Weights of a small mixture-of-experts language model, trained from scratch on English Wikipedia: 1 pick a token, 9452 steps.
Below are experts of layer 9 (counted from 0) of a mixture-of-experts language model. Rows are named router (the router's row for the expert), gate (a neuron's input weights, with its number), up (a neuron's input weights, with its number) and show model dimensions 128-191. Each number is 128 + 24 x the weight over its row's rms, rounded and kept within 0 to 255. Numbers have three digits each.
Before each expert's rows: "gets" lists some tokens that make up at least twice as much of what it gets as of all text. This comes from a sample of Wikipedia text that the model never trained on. Tokens count by the router's weight.

# expert 2
gets: " ", " f", " re", " F", " C", " c"
router:099125139152124120101096078098172129150122107140100120120107144120168102137153092142166120114174153172118120159106084141111118147074090137153083136137122124136126162103140147153140137130148099
gate6:126095135148156128112085101155155105159117147141109072092131131154032099164114065114147103122097119133112145146160098156114110113135108151122203164144140131120131067133130142140111136127104131
up6:122134114067106137163135160083117140129101100109134129150145121071154134085152146107162166143107149117116127108165152133147115141141123171111131116132140157096139151161137096136148132100168181
gate7:120105142138116114124113139152151120101117130107118146119140116178160145112143083127142158108194125155132078112113106081104141121129161163133091145130124111097157138165069148151082153156082141
up7:119122100122120128130103106118091130121115148103154136137123121170143131175079108123125136128153118138141158144136114139146156142125145141096078109124099076079128196137133122152166121124081142
gate8:138137142141136103061163134113114184115162110164092146146158116112142129135152151101202144116138143138156145132102110101096079099127139159104133099126152157124135153142126144122146168082117127
up8:117142123157103143137130120123103146154147189163114129134094075124103150167122136149159151179112174086116143118135123113123126133143134148116107114144149129126132126118165138157088131120130142
gate9:136120140117122178126106146096140096160157148162111108151113100073122106146130136150129122116110140166123127166142099127123160111110085144126102123160094113114145129103105102123159110159135117
up9:116149125165091086115149079163158127118166126122160165160135093101181101059131106094164105147138126198110087114151131111113119113158123110126120126121112152133135143158126134138162158129124136
gate10:127151108159149112128099112112101143122118142178107148149114111107140079142100118126146183107140138137139144172152182152162158150099116117160131155148145087160129114113134139126149130144161126
up10:112147154094130110134086147127100127121124110119078119148155083132088142137134093094090112161117144182149138119117126137123136145099129111138138130172104128089159081094071130110108107114106096
gate11:156102146120135176105109135115116118141124138123176125160128127112078090145121123104148159123122116132132156088072165134126137133128184132135120129115097119124109106114113148131135160080141139
up11:182140151125150133117119139114128165143145137147125135114142122128093145112151160129124151088140137160110151118124136131109152100118163121143122124101154138136110109137109161104083130139116138
gate12:139075083137160150116133167151142101147111105140110106137180116108117164087162074121143130124132139129117119173120116150142134141134133173098113128133120109130139159154104136108102140128114154
up12:118146113097078133101114066131134086128071097122175154122122110112131095144122076108099147129140149080091087120091179087151173154094113104118125077128152106115168106131142090095108133185136138
gate13:167117122128097181175132107117122065182156150131102163184135104121123121120136117140128101147137108102178130124116136114133124150112115130140163145191110149099124159135100111155163159178123108
up13:092144127097131080090120163113086129164129102098185146140082136160077110120154149086136156123176149122127122129140166097114111066131120134153103119101148142129104084117161115148084159141129122
gate14:138102168143116127146135138119131129132155059101137187099104091107121163140130159107116136122138122110125102107124118167184117141126126184147112124140126112115121177177137131130146119112140139
up14:144140121108129166157136126149170106171130141120151105152100142144127088113130146122125183130141118144116158124104143132091114125119158078128099118095119132145115098169102157128114101125126123
gate15:109125146066155081131138158114115153149148096130131140144130145112153129101130145149104139121145148140155102164158114099137114082105134125146135156110107105152092191136146156121081083134141123
up15:131132166131145155108139132169079127087118105176162108163128121124109115138158133115181130132117121168130135124078102140116145143202140105123100063123149121133137121121151115079146115149135134
gate16:085117112135142096123124132116130081147136095116096112146123168105095155091108153133067112150130142131135104176141123138105109132137165103054116064148086147127107143152113140146130168159138169
up16:145106140113116130130137137132142123140111121109161157105126094154127074128154108114138072155137138115112139110130084100167109105117115111135136159127155151153130118140097116122102110115109091
gate17:137097148087118101122078128148148144132100137126132137101116104152122114143145140160131106127170141163148100145091120110118152097121151100137124179108128108107152147100137151140106146146137129
up17:112141157120149129119124145142135120146127158112144193136132133141102123146165189142148128108128119114091140103130073102115113107116102164110153116170125132130084136138155143096157132098117112
gate18:098114154108137144129121129092129121142119125143175128078116144143137122098125137092088135105164135142145125137124145117096116156121113143150154075119164145116117166145146091155141126119104099
up18:128088124085104124126133123086146114110102162156113098118121123110164129142064138150116091086104130134110166117105100168132127053136077169153158120120128138130150173137192155127128149114119138
gate19:108119100139151143115128126102131128108173121148089078139139124141140121144113130120108126111102156136113140104110117150161124134117109167137107127162118108126110092121142106110105112122101158
up19:130141136114155150127131123119128121094127104156087113125149144123098123141153091137105135157120116152112137106163128189170129143085160127161117111134130090135084094161092087104114149104147120
gate20:103134197124130139122104086088138121126161126100145104116129160176148131159129123141161118115129138139146125103122138172121119143131173106109076096111131109165150080159142124126129098146113121
up20:126104112161129116138176156145098085140075106111096080110156115146137144144128132077119066172148128112116163103097160137145133164103133125117120136121097087104138099106104141135116127109112145
gate21:133126144143113104137154149149124154134120091160125122117152098147115119139102114123182122090132153135109115152139112184092079151129103117141105142124122147117135169112125084131109142090132113
up21:132108134132179104108136111141113119102161127136132113144116120115124101106104158118113092144087133127164145134129107095171127107149169159147179151118094158107103167142109120126180125166141099
gate22:116153126104110096114150139103104118153110138151094103129145124137141138129140144101136192094109113150147101110110174152146112131128112141140120094143123171112132133147115121156156158137141110
up22:147175119084166144135104152196100159161109163139136101154122110172125134137103174114123115101144133140144117100170092170142096132155168120158122085128130097137111171122121143088137159116124093
gate23:107129155193141152089146110150137132129114127117069076079123113164094110124138129118137112094135139118150092164111122149146138174186140110127142149062143134143133140129128129160100169137117147
up23:136146160093150138092143103097077137108155132122099113141160153140094097127129162123118103100130108158085044119111132125091108100143131156132099091142145167143138135118086125115134125152143119
gate24:153157133144115112153147129125174124152112145128102138136121155142143134137176117087132113110080082113178139117111132128122142141165121155091092145145141165141134119143133137150127113111155117
up24:110126139151172141119123136153074117105156139169067123157110133114124088142132124137131112130105157086100120140093105152102137133184135097123157088108136119115124142154078131133134124123107106
gate25:147157092082139138130136181099094142136128113118158134132116154141122164115092066132138153141115130100118145115107105112155137124125130145113122163122138095145166144084111080108149177147150113
up25:125132093093168120106161158099126099156137125085128098166104107111117159142122149099112120118110144089142159141150171146132099110177133148092119121156120135145141125099121144109123135120161111
gate26:125101111140167104136166117127117145127101150126189141159126128134119160132144126132141113102136146131135113134135126158120153129125088169127147123143106068121165127082139120104099099145112094
up26:104167097117123145085129141069173128112099151125150151141187141131100117120147141167166183139107161128099115101110129154111077146146112101140140133156127114128150119140143098115115190094128179
gate27:136147097123092125172112139144146139170119134107084123127125100088152138129148135092143095143137133087117152136101158149113127140115137132121096151157146141138122101146138127160123163133091145
up27:151105123168105168121112129134139150097114184101114101133152134167147119138135119143127092139126158110152139114161137122152143147174098166152157080112119101129163095135131133062115134082101124
gate28:139086116142159106148152106097149101175120169088120126124099114120149133120123079107110131121125137149135100132116142109121117152141080149141139192162131156124147161141105145133071080163145160
up28:129145104185147155126123184168146117124129138100126151144121117118117137146109143136132116140126138128096096122117095096131133117134153139103111069147095133185065172142110168136123128147151182
gate29:140094181134125125128113126127095169086096114132123140135074118160116111138154130119148113130145169134137147113112135128098119127132110136104111133160154109126139150161131115157125125144128137
up29:138129121143111124140065128145116142145157168144101116160128098125105106126106138103054147130134101134122133153123116154114132108106155139124132107131120122102120119095138139102121155089138124
gate30:110147159152079145136130143093072140130129136107118149115155129112154126080149127061135111147119215133129153120098148145137137144114144167151179126098163111093123146148166153141085145104138116
up30:165159141111142125125157110117125129106156084163106154108107112134120112160100143132108181085151093137125156128135098090152127175104113140114083160122121105174137172126141070150128113089127070
gate31:158153111143133095142125133142123134146182131105157140112182119124127117146130142098140149115110122185104107144137105162074113071079126139129153154095127115115144134157117130120113137102136143
up31:144148123166112100139107106143140119131160112141133149131184093158135127133138134102143146087125106111096155130150097132091121130069142121148148128087116166124124153115112141098134122130155106
gate32:124072130147139131148153144133135131127139127098122142126140110126143111117126117071091102100157150147146142158129106161135144114104137127103130094116115108115103105119146070135097144139099150
up32:147124132195078085126110117124145090171143107110124082159112146118131101099129104161150109188064147120153110125105134100115051110124165145146126070103124114122141124108167142143075131086141152
gate33:125158141133116168105150129129139135108159112141172148148093162148149128101101107151132157154104125103142132120092105161101120121172130114138143147112079107116137119190168146096130127085166142
up33:127099100103115137140117095128125122142133082116156088141099128127123150115105125119134104111125129087133133094098147136126134076135139104113129149107131123135160161152147166150121124139143161
gate34:123123100103123117106111089149127152128128090116116106145127138130090148155110134143082162081144115072160121105089132126111162165117157111162084104102128114139112143165139168179093153093134123
up34:125149127094102112083144131104134121101154091091123107153146143131102107140138102117109103124166140092128161128147140150123125127113101088164162163109169105140082126168149159166108128138129151
gate35:163101063120159146146147102155082100103166171154094135148124163091158112136102149133157150110136134106126140135142131132124131158074098153152102153091138143097182132129126083098098132138108145
up35:171101146163133142140154155109152110158150143185104108116136111112128092145121163107131112098120148117106132148160122149154124162072100128122104131100128121103145110099164104087077126164168116
gate36:175098068127140084089138155127151153123097135118118148130109102130137113146137138118141157145129138109124142140109089130101108168151092133148138122127110116152090102120114119140103132121129090
up36:149164118097115131129110099144097088163101139143139122122110106129150139086116175155153155128118148179125134175148133157145151123148141110134120107098124132151130103105109106159114133099097119
gate37:128119121151134122150095097148158092117118176123141115153151144157141131126142109102119121102109109119122153160117094194171131160141166194139131145176144124118114130102115138120079149129085118
up37:145130158143157097145140085154138076121143128107114133113096144171136102146123177097127140142116110149087109157136124132120141117113107153109123136120111123070121111106102111111106111118120156
gate38:104162140138111141176130116127130112123123141143148116138140150125134130097135123127147107124108171151157157074080125116160122087152178136114140096133105098137145112135112104121139126149172146
up38:149094165115125121107147140146109160147148137147121146102131114136123099110129095144125175144146095115125115117134139148104124117151103118156144121128141171135089148151128166195132116147114107
gate39:127107123118137128130157085143113157173138115143142139141137176153122125108162085130138167148099166136114146110123116117131121069138126088125136112127132114095097114094135111118119101114119133
up39:088103104128129119093184131124089139149136166143109145121116178141105139154134110141153140144086140141086063108108111136113111153167149087130130125109126126104136114122124146107138111106129132
gate40:132115090146140145113115111147132156155122136161141099152136133126162132179111148128143103142168079159106172107122118102126139140097144159204139146103104099134172125123116113131130150130126132
up40:123120103125130152131203126147150132128139138129112148139172143137132153111107108136114172131083157088154147140139106119112136097138144114135119133108161142130127166132138148111095099132182177
gate41:109131168125130122094136121104117144118145113123120148101116095132135133147160165097148115177121123148122169162102147110143121158078104135125107179121134175117126140168091135109112107121116098
up41:110166134149101128140127092125116145119133065132132142163122112126143143105101179061174121208098123167131119166123142111092090147092163171145152169151107133159121130159142089105136110112127109
gate42:103139128141158136107115105190149097116120174133131117104150141127153115091122110129146104112140132065144160099123120113124127144116126095135121124097118162153128113127154140140151121133130151
up42:108119091151111094129132088147154120132085160079116139104118154143130135089146144093107145080153142135133136133134123100079128086126074123158152127134152157125145117130133140151132149104137155
gate43:116138180095132090113101094128083121148146104102099130142119153113100134105147101106119102103070131178105129135130107135126160140146138126153098116118128159129107157145083146138156137085133135
up43:102125141108124121100094069117093141148164075132118140134120153120113135099142159090125070145135185156144115128137130164119095121168116129135119089135112152106120115102148140129115097087126090
gate44:138074112131117140121101098154125089159135129100131137145099116139145092141142124135121082113139125113133143105162126104139126157063132113160164134098077130145120168085124148133109131142116135
up44:088126155115138123104127127113126134119115103123120144109176131108132172119116125108158146175114126126134108154117164135103129118159114128113114132194123134108138105140139130104110138160131114
gate45:148119109070149095156095129211104168151137162160107112131106096123143127119122142149186089113132144145103116102117122137138108168120131158145148153133122103107157135123114124124142117122132096
up45:130060142131159080120147125167095172143130111158081140106165182108112113091109125119100173131176156126157113138118178146127093065157049116126158117122130104057145139137136130141109150103092126
gate46:141160113124119091093103132132152107095067129161141094125163151131117157137186132111124133139090137110134096155118167118092095131096137127105106122153134080145142129144139166162160114150169110
up46:125104100176105131074166138139149108136098140128128124140180148102126143159154141135135162107117132153124101146148119127112118090174097117127111119149140160082107068155128134139143132149153098
gate47:117104134121139113080142073147135148103182116091128085079165162142124160151107123116136119141164105106118082145126163132135113123071135143128175093110156151161157151175116095111177134142123141
up47:099142094160165169083129138091122110128115106126120167172133125140125143111129086119107139117107152090146093149148120092113121089129134166102142127116158138121115139136158154105130151109149171
gate48:124126163146146123104157130141137142140089165162106145154116176137153140166137125103135127140143118132142135119137084113122122189133121116140117117110153102134162126102147153141130141149119171
up48:128102106113131144125159117128094097151097169106112139076145133140107138086133118142140118154134075094106159101095171147091085122138127130166145108175157134115149117120179121113138127136158081
gate49:107143108155106148147067082080163121069097117112135124127090160130140126128125102116110117091123109138134100109099094157128106128095132118177145113104123156132088101113137120160144128160156095
up49:159152135115133120163101086091127151163163152161119113173105129151145125158143117128128142163137086128136138107106111110111109116128155150119121165137105079131095132136155138105126172097138113
gate50:142107126122129149097130136125109173102091115150138112131138126128126115095127143149097140158120124120130142177138114146119130102109144113132121172130145123147143164094129089173119143158150123
up50:124167132112128177135151167130161135153128130172162102125102161158141137120106127166115102147176100173125124121111146172130151149119114074117118151135122117142112130149108103083094118132136141
gate51:121087135155140109144136143151141126130131120141121110143182141115107123145095107117121133153161130190133138137119144119126136104164106153158160165077128153121142088115147123155114112160094177
up51:087129106127093157129135134127180133149146092148080153126156114150140117119162116137102122097103127199122098162181140140103108117149130123115159083097130122116142113079128103149154119141144114
gate52:150159136123130147106140155068143150140120083096184069161168132117134084140131138141137187101132136174123106162140101125122135142111165127122115134116114158101158161132121131148167133120161137
up52:134122114131132129155139076090152131121123133158154151142152116131146123138123178126121101067092096134155158138116129103124165173102079140125166076133141182098124122136088129127120128125114107
gate53:116127117134123147131122129106152108176173147081121149140158145132119130085134148123179137127114097164106081110110110155105111141136125109150137146117149122154092129084113116119083191126063111
up53:080150108098129146160139100102124100119141124136149133139088094140146135083113104144119160162167138120173189148083106162144139155119113140091125159158167123111155130148128134146110097121150139
gate54:101156141118071175152151176141128151112126111132110129146116145140114159143143091125109149205143156037152136119107103143123113107120117126147114164135108162102127147128146133097104144112153172
up54:093140134131130166145125155158119109111131134118132107141119116144132154187127160182117137170125144079137175118114096123106104115125161165126103155135090133154153145109098161141144174088108145
gate55:123152144181165104147171100117195161135134103126185133114142140117119140098159139108169161125129143153167107147150073151131077160115106107119107138133128128145137135133158169160158150163132110
up55:100124159137117123113104131120125144077154082083134125126127183069143084158123135141097123118146162151144140172140180137112099132166161096120137092100103104140111163109136086122134115151182161
gate56:128114130131092178106166129098106148090112142073092106129130110112125171142155103119137077145140156116182136141138118159144121105139174144134118135119154107100148136117167131116114127105084113
up56:118121100108164104194099153141127085101104182160123094104111149121115033130139102139138112096168113110118149120126166139100124131133112115149118172127089118142118122117138130172139149121104083
gate57:105125140104134150142135120177121161117077147121159083157156123136143114145127135183128122145152120129153127096142124129139102109104136119155104146123161099098126131149142119127166111152127156
up57:107164134118105085118138099125112132113161178164132135117113128146097158137142118173117091116173129113140073163149159115138116143106107111140151140110122123127079102141112169128075115104152093
gate58:137072110079087104109105120121132117183137135090136139116154073170145095106102120140163111093128153164132116099103154149121150109111161132130102147101129113120147146125130156151156101126141093
up58:145136128159163153125115116155142129093139088184155088111097181116151128163133134103124122159119094093104114133132101086129147113119127152129137123157133152142139123124140151137117153081139158
gate59:114116129164091113098168134124119115129137126171109120104112162132144120147120109129158119179175145121141179140084088136104127161127148082119095143124169159130115149087146115074166118098131173
up59:097079138155087205157107126107151083132128129149192146062143139129133114135131126159131097133090154091093158128128102142158120101106125133154134111143104157124095162103096112062131125153132107
gate60:165137124137145125111104129118118175093108164136100161158104122121174128132156116125161109097112161058123169145113099135146115148171094158162143147120126127141137121138101161134119090179080094
up60:140089097057122106119092128151132162166121100124159111123151095138102146110135148122134125134130109104127119114119129134146176143081173120144114156096127134174217150134091139146122138104172131
gate61:136091153088115144118153157142094108137072141125073129143091182119113124131149149110185107142158127130112149129087126137086135138125147072128164099114121142153134140169164178103197168137115137
up61:113113105151117125134135120134104152150151110137094099115130148144112141180139159114159123132128127118135096104159177102144159128155096154103131124120126125118127096140097109152142145077146142
gate62:126108127120121136157182148118122110160131155111124112108092142153082125112155156096143110131119090119090103179117113160109105112101117129177146102121085125166176115131120144145132098154154128
up62:143111135151112153096139137086147150126113120131174101129136113128121106152143083132138095153114125174135108095088100126167132136113139136135098146125124080126120090147116115172126081165136122
gate63:123106149122122149164111142141175111132132158132138160108115180122149185140135095156117100175115123125146155146116138130184130154093153137103117121132124100155126102139134100092118100074198132
up63:126160132175130137121143093137120168141138134108175145130114147113142148163104131158174143168107139090104185116158139089104118134144082104136132146117105121123077144148132142154153125122151076
gate64:089103126112102094112110143150141167153128173113127201100143084137172126115110102136112113106126127135127119179146104142143108088139174116154138123134118131123129139125116127111154121098069120
up64:099160160140160122062100161147146134150146160095111175084139179116152129125120097107111102148103123140109149159132099139155148113143143124090134146126154126150113162148106136101134115150100099
gate65:116141092144151144150090119126171145104123124097131094121133146097126150152136108138104118122102128152135095149112113128114136143101138125100128135120141099126119116100146137152139146107085100
up65:169151092160153123104107132109140142123096126111124130115119102132123111178130129122109124133088172125112105163126173115132116100178100086136117110125116127099108098143132128061150095095134098
gate66:162133121175149116142108103120101116099183120168123069142095123145137140131150120140072122112126138158112109127118108082078152179103113131120164187137093151156185114162138129084145129126108115
up66:110136148136149101129108136125107141114141119098137116102129094144099139111159115149183172142134114158144136159074157132123132118146133145162138110105107105132136124149114143134126140116122130
gate67:111142136131148148118104108084087153148105135126109165147132130119154131077108138128158146148116112097103121177120136121129152114122126162129131123111124120195133135120133094108142138097100114
up67:139092125156099080129105128128124144163090108102092127136091142132066140095140137172151145144102123169117137139107132136134137094105134141092123167139141098152106154124150140128137139119126139
gate68:127122097117167152111118144097088131131150092147124099108116099171145071152140135129133112085090196164097134131114138148149126137113100167103102136130120167141119143127098124145142117150145139
up68:067112126124118163073122130108091081110074105152122148124093148149104078147105183133181091111133120140102133109116118126141115138143107152163133128101145152146147139067125104131141128215137116
gate69:121102128103137123152108100105140187140119132151145143137131138096134117105131116069139122115107146168146103096073100139084118175100135124120133149143098164136117135121124088133161157105114096
up69:106134135142110116101142138140104101155133107068144117056119134112192108144137080170114127185136104118103107157085121115156152116156116156144162116130132122104076142139118133102145148114125117
gate70:104133122113116126187115127131150085139127138147160124153117117105135052147133151133135109117178136130113129135156148129147143154152157128143097114156142143137138170116145123130145096120123095
up70:192135105116131128156115108135133175133098158132093074093113119116162142114147114149096100137115142161164086146117112141124058141118092107101145116139108103139133111146117104094153134099118147
gate71:130143132108127109128094100133122140135127131149129141115126125141147134133152114140131097117138126165119145108114110113132155080147088160175121168139184172145117177116108087117095073118162138
up71:136172167142162137157106126079118126128112132139117142141123159140126081126169112144173111126143164088139132104120156114102186105148103141182137114080136124085128102144138129157127104138142128
gate72:114123093172119151130099152116126088123123120089135163119145056141136153135115181142107118094173146183110129134097131112136074108101128144153097094113113123110086142142121121112147124132138111
up72:162092147136134112161109170136158123107132206117151110126109103112126108128126134134137146150129144148126106101114148098142153138152138103142172114154158161156148143120134144140139147147157114
gate73:158132105160096107134136097118155112129093144119108146110147154163121164144128124145119125099142153133098126127145129111122116092113143145093124084168142085137124116133126137127108113132097122
up73:111111130071128094120139147130135104173157088186136109116094121097124160155144126131097164136153129157107105165127102106142118122142104171112184152122146140136102124106144165148097122151166110
gate74:155149120152159096119133089144140123126103134113101087132136119143106119145173077134125170124127095144133149152136150125097135141166127130109141128143131153081119116144146140074123109143083122
up74:143117132102089129137117121129148096166128134163153121102107133110114102122113178112151105121147153134097116152143152079108128122114150083134119152121095129126135135075107101141097144111160135
gate75:168145141122155119136101145144137168143143097138134114158138126066118124110138110130095072121124145093160099130141114131126132113128081160112108110133129108085106102167143114151112117119145160
up75:136114103129113097109166147101135109110127134091161164104142121159128117148125146139164117136145134159116103134133140134145145141143159150143142165122127145161083175150111103150140149150104123
gate76:081155136112109144146096119137119151126145136081139149116125158093149141139135135165142138128134102103102143129121125134112150130116142133108148131123130146148116148168166098087176104179125153
up76:145102122106098146121156144183101126131094134095145111139123108181140191152134173101133157102150080107121172104082131130139150119134104112177108138108161131090112097109143123163088149132179129
gate77:114134131120130144134088119153150142160125145176138108147139106098137114165172137176164104093197105149152154136130084132150124076106143126123109151126163118138111114123110146112151143137128108
up77:118133180095190170141082126152141106142132105140085151130115092061128125156112083110172103150148156112149095119145134072123142090157127158131155097099117138150140178094123144110111122145072121
gate78:094146147134145146111085128162182100124120133109150128082089122130113120086128100128136148165117119112119117092119144175114137138103141122150088066139160115153155136114121088117101115097136097
up78:148142097152117158116109128130141168138149087129066172093166203113101121109152121117142108094127103080127186128149121103101133113118142179102097094151112125072158111134119163129136156136122140
gate79:136163118143199142146165096129161104155078113125111114119106168095176124170106101119133116119127113158122030133120136116135144149162127117083128139165165135153159105108114128107126153112109107
up79:141133124147126122149103128151128139102096105128141112135124175078130099114090134102105132124103164127063111122126187097122166156145088117140169087118141092170146057100117147091120168149083128
gate80:092138171153136094113151122133130129091126098113111141138077181131119119168114175130149157105147139115155127143094115132073117145141110124146140134163117124127114144097090146143154154169125091
up80:110137142133127065145128140136160124144132098138126146137130138144137142176085181122136094107138147125141124184109100113116121122141102126178190149134148101120123107123100128123134086118144085
gate81:070098115121133145137136121145117128113083061164126118126103053168141145125142149149140170157144112155116165142107113133169096124139159148121132155123143147139174130158127106141114143150133112
up81:171152155106143146121122141129106155095151146126107127145097141149134135085147139137138153143157145119145100089131176102111133113088134109140125123162183152130099123096120138123216100130135161
gate82:135138147110112132128163064117125143138095137177115146125118155146142158101133100103122113116174131123129096194136148121162117130155129132107115136150167112103117146102151134100196127116119092
up82:124150168127127142064151123178142098162112139135112110096105146182119122135124138121110147115150111157097124141128138111154151148113147145099139138124065113108127123142133118176150090127122127
gate83:133135137143146098116152118146123093074120122085164141114113136185163131155181134143092100143128138114131103130088164140071143148146102141138114129200147111132163121124132168119091122125138105
up83:138116134165138136153173136128151121078102145136146093131067112157141086136191112144144119137127127128118100176111152109093151115114133110116147113180145139124138143096164171119084121138160141
gate84:156136146140147133094122152137154120169127163114134094113127116200136142127122149084130138127152100178160142119098119102151105151136102097124131138114116104108121113161132122146167115054152107
up84:102124136122140158132147158101155098134157161162136146109114137122151131144106134127117114133121115143121114163130116095136119165129162100157154141106167108114104171081107138147147145100125077
gate85:136148120109108112083139135123134094114131088127160159190145117128147103119144125126148110126091157124168079133121171136121145192115137153142128165123082156128124118145145156129097109063125097
up85:150170144141113132153103136132162069116122129154150104134140141145138125112149153106144151103125094134122111130138146185130127145089124128152156158162139111129167113135114132095113150171070112
gate86:117133152122162118080213112116138081110087116097134112169155184119136185148110137105116157131133136156163122127113134146127161148134115148086141169127134132181102132108137066110145108114123099
up86:128186152163122123084136114193145133107066112099126098096144136108127132136091106139154146137119164136158134129171150120160157135138089128134139147115152124169126118164109141128177116084156120
gate87:154137112144108164071128156147163168122130133096157101125133077128088139144159130139121108124088176160111136151112103125157114128086131151142109141087128129112118050101142124156120123105099093
up87:111112117138186122111124104099125119164159115163112139117079169151169102106107151133122134168148123116148118140148121162132128105132116135128123115168139118149100148206163114129086123140139138
gate88:052130130111096150138133131156087128126122136142074165142118116113139130120108122141138147157156148077141129082095096121147170149127081115166155158151101131143120156129170136118116141142113122
up88:153126101122147104105133113114143155120140096089138114107157131145117149117152136124107140107131111138136129152126157155136145143121175101128112128117127182086111101147091131154090148101121129
gate89:114156161134126136135069142143125179157109131138143179164143161075154197139115149134114127101114182117100107102186117171129109174130117125153135153110139093108126122112116147142153183134099133
up89:153106114174117122078116148106100112096142136147138109165114112134132113103173108126144143111153118196129139133115133160116132138162106182119105112122140138156112094116108118126173106126150147
gate90:101121188115148092109128095143108126133140124136177099122112137134109135164074146108144159188129183130146110107117166121155132168154116079086160125150142108139125102114111133103169112161154091
up90:153122085133091126136124147125137101099139117138183063145115155185122122155131159128143147118114170152167117136122111115141104111123140113140150113095083159139148142116088159158158136149074156
gate91:144107141172167112134153122099137113135115130160112113128124132142108121181124083079132128135100137129084150133138132140149132116150154133143107147094136076106107174154129182115124147111164109
up91:146132141149169131125112133149143119088137160098079125120138121148120115161108104112155050149124082147093146133089123115099119108136154131128146117132111118139110121148169163124115145157134120
gate92:112108138128139159106138130079133113124140115086146114147116098127134116135110105099161167141141124125130137147146126126154151112169086103108100162193168097102163111084147156141093154094153150
up92:117149077137137125135105116164123154130104162127159180139106177091141154063121105161138086161120124092104145157102176108099103160164109123119125111148103130169142153109126114105125093172118157
gate93:127144145161122102097077109182155147147167101136132139088110137133128167170155146154134133123093130111128145121117098168107129124107140122137121132137128155109131078114143113189167157113138135
up93:107154118112155177122137145149182107154108137131177197153149120145147110132145114091144082158111146144125131140132095159132127141124141119133076151124120148112139111137082108141105142143127123
gate94:142079184107140106060081111106124119142156099149122151107135156143105158121128151160131112142140110124130159108113108148109152157107137111132131101155115129135100147132142113140119128098117104
up94:142132115155107140179107187160151132100121113126103079152123147140165108146104136101094144091129128154149123208150159124161113131129137133105140092101141164151121113143123123116149186159148139
gate95:122127132111169105120102099173116106103108121108108124073142116102110099089136143137152117130163129175139142154072106095128113096098172143113116141141114093143140144132163144093088101120128143
up95:170125179134085132217114136092114163151152097156145149117102136128165090194133138138134092142134151112112119147131152133094134141152121111085136116129142129117150134103154139151118092120183148
gate96:083127121124130168112135074136154094100123136079095130133136112174163135096167138111106125127121112133091169117150116116091123134122113090130105159116128110125148124098130123121129115138084115
up96:153131118113159115075119130136109146126089122158131121154112138131117140095133141150153131161158151145120153167124158107075138151154111129161119126107151145126148131138103161114152165108148134
gate97:174091106121149119132142117125116153098170119127136126125183143100112120158147111151123125092119152142127134144153132136136112092161133105134103161132144124158113180106079115144142126130126152
up97:124136110134119135114117096116139131095171125066133113120105148137142138110071125129084153155113128102134146104097136145086115125132150113103150146122097192110124157124106109118117109143152134
gate98:111097120134109092143145120099139123164152126152137113127119146140145086102155120106129116173142171136055148108159106093095144111120111142129150121096152108123142129167145137134145128131125102
up98:132124162146110162137144120133156136129120140120112167138090115150181119145074105125096150148150077133119159134050118166104153146123133154096108107093127143126164146102185158122134094136142136
gate99:073141166114104128155108170116120133148128156113148162095132077133123159121145100116165151112163098105091099131133111163109162109120113142117138103151149110108120145122119118127123125161097084
up99:147128139135148105078156128109090139125079085134081145157134095147156097113112180138115063140084108167163147099167125145131071143141085132085149101072155127116150135128083143121158133147152138
gate100:129118135119112091140158117071144104141120188129123128132128107110135160115167094121169114134148067148149126125127160113130108141151151141118097110128130131098146171156100134148070139145108125
up100:099112170154147160123119176104124133106144104135101164163148142109121142119103148137099122079128164138122092165123128161137117142117146101126146103107091095152148130158108162105103119146139098
gate101:093159136183161125121120092139172148145134140154098148119125128121130158118112098144107130144141161144176145126102151098193092112097160132133130179163120117135111134140114156124104107135124142
up101:120137121129123067105156134112134102134118078160118108117139169117137188158148165169154100110141086150119157168157088110044129129106129101107079120153129122161140114153129156182091130118137143
gate102:183151165153109120114112126160091128159161139131147110121119134126108134120133139133155110104095115156089097133093130104103154105159102158148115122110130104139134166125140166126101142133145108
up102:131123112158153148146156142158131153165150135087139112097142136144127125179118103089133147168157134132127122136137126096139121147095139143086150136118126124100129143149116134153105093117132121
gate103:105127157127147114160104115126078124106163131153140119140107156085126161135100138154085133134122129146139128112104128109109146116121131165131093134160101088160138112125127110125098152149104083
up103:153125113132124151104157168143174117152148115149146116133118158132107143144099125120139092145156136151161125137126125086129158124125125130126113199141119105109114140113110160156137154152105134
gate104:136106103129093105119152101121093105113106158151161065143122135102077073102136089135109091133128108117134126166123123112066140115127147120144194104134135149101103161128127165129137128128134148
up104:163187082135128091129122125093138106123170143123096132175143122124085172081116127129134106127105138069126114100116097084157096113128178168157177138138133137131119130130137125183140128112111165
gate105:115143131133099167158144154142118113148173141129137064100139151132108114133150095091124162119114128082114165157152103101132137105127136119140166108111143095119169121131131156152117134115132157
up105:119118103122142144100074134144157140085142110133143159117149109138145145153109156156115138073121114113121098124134117126127115133066140165107135068119103170104154111130133076098132149138127121
gate106:083122133082089138108160113126151119181115086096104102124134121131077129152142090121116110108132077169120096118095113125130095143117156154113062161159106134101115151140125119106168130156157124
up106:130134125123160112136108124109131149160110137158128157139112158135207133166150112138121132118148177133108126152093110124174133143140140134121143134148125122139114140110119079108092129127131143
gate107:099175130108125145127151160148118115108115122133171169171140110082150121074118090137131131121106151098119117086082148150132128140110119126099154131157133135100099126136117152152191169130104149
up107:135088137096160105128160170110147122101145135167162110107116123107142132154133172122122096084176125081118109174072131150117111148119146126140150086112164143134142146183085129104160144146179130